Experts of a small language model: a variant of Muon for the experts.
Below are experts of layer 10 (counted from 0) of a mixture-of-experts language model. Rows are named router (the router's row for the expert) and show model dimensions 0-191. Each number is 128 + 24 x the weight over its row's rms, rounded and kept within 0 to 255. Numbers have three digits each.
Before each expert's rows: "comes before" lists some tokens at least twice as common just after its tokens as in all text. This comes from a sample of Wikipedia text that the model never trained on. Tokens count by the router's weight.

# expert 7
comes before: " ", " the", " a", " He", " his", " The"
router:090147137118090182090086141094116125118094136126163139146150089108090146182108076122116137089122177145165095114101121113157107163162121137164137112170137110075141140119114139128153101161142083107145077109114111133160103154123134131133105121146146139131137114170144138099145123135113143164110107103157125102124111110133138122125107136166136117155116119114127152093111093125095102152141072124114138138093099096146157112147134115149144115120147115106125124116096096129155141168141103092145129145113118114168106159139140136124060176103148119142134140110114119129087122183139140148

# expert 15
comes before: " the", " ", " \"", " a", " The", " his"
router:124202140126112148117122139157131144131130119153137155129107107082075137096129144123138146110077135146115056138161134161088156164103120124125119102145122073100148105061139144124118145132124122126177113133156131133118130132132137090162141173119099130101114149115099079099121113150135097119134122129148100130104122110152113182153140114139150144120097107111130115121152139148104143152075121124096111147135118109133144108151097114128130133099056157146100114144155104102145131132166153137183152133116092107080107139124162080123117113106121124146145122109128167139090140154124112119

# expert 10
comes before: " of", ",", ".", " and", " in", ".\n\n"
router:144085160114128121138089065100125122136130139141137137100120134113159123098105115111152117154122107110163191135099134109129141144092156143074141147117117186108095134152100129139125113107118176146152131102167145114084142123135143098122147108123151092132115106133115143157148135125147090145121122129128131126086115100132107139131131115092150148107109157128105126178144126138162169123112148116176131130125143130129162092138099148170112149119127138114157143139154101130142110126174149160071163127162097127137141154086155132144091129117140094119114129149133146161223161116111139087

# expert 0
comes before: " |", ".", "–", " |\n", ";", "%"
router:127100144097132150139118139131131154136119158166140132072137126163094073129136118147176101120146160142101134124125120107129136114142162133135138153131145159129163144131079106101090135128140091163098051157066079106138120137125158080126092124127143116115141160131104150108095122140110173119124142110095128110143132126127124131131145125089144102096103123145105125094139175102132136132094132159145102135136134153121129090087143127128127144143112110125193115130102135117092128156101100132122123070122170118163152116143101112169123121168097164134101085134153134137140133171155155145

# expert 6
comes before: "|", " ", "-", "3", "2", "4"
router:155131094110114099111148109152089145121137122113119132082132086146090109154101119131138118150074127142127117100135179132147166108161145114135177106122107108117135106166150180150182176080121142170035112142130141117119119176131104144105116158121185090142123114151117127132105117156125126148130160141136149129136138154135129163115125119169117136176094096131133107113138119151112142122132111095139126111127136143109110129117103143092152124152132105116105127142155228125116140129082136109129148104137121140114131114133115112101145106151113137162147150137131091122105125104160129119

# expert 8
comes before: "201", "200", "1", "0", "202", "199"
router:130115081109158125122156129174112132135151156122113142151123126151136165130116147103152120131142168078124062135126116107103113124125114068124118087103122186191120132125134149116154131117124090089135116069099114165116144146130160118133122123128125070138102090132121133120106106146097159092150116121139102132152123135096108129147150132163095135124126096133127153106142151151140126157104117124151142095134087135143159103130193145102132135128185127113136125136095094110105121130124156155100127147119137161127083157119144127133165076129138116122135170111088097113134126123099130196

# expert 9
comes before: " was", " is", ",", " were", " are", " had"
router:165104112138126106114071099106119134154112095146119132127161135102178104141111119143126143184126120086136160103123150134119148122110089147121131136156128175174118127123118089079142118152150170135159152121106151129141134184141124143153128103107111159132121118143139125117142125130138098122132105138185127125124114103146150143152149153092127141122091163142076142157086162148136131125157135098108115116125130115098140078123069135176103126121086121167122145146156110150136149145154173178144114149133096110160125161128153139115072111124140111130064127097119162111163122118131148118

# expert 3
comes before: ":", ")", "-", "\n", ")\n", " ("
router:111053118133121132139191101129123105128122112115115064123127125111116128119190137119109125094125137130137142114106137142133102143185179126083090140066108169171107121139159128115105128158126111149126172149108135120175125086152121125140116105134136103127114137102119163112145139125138187153160118119138080127119168138133144094134154105113114107131112102130144123125128121097122141099106130136104086135126109169116117124135138093186070133151118156142159146104145137128094122140110192102114139111111137164136117117122146124110161139133125097144106144119118143165067123152134140117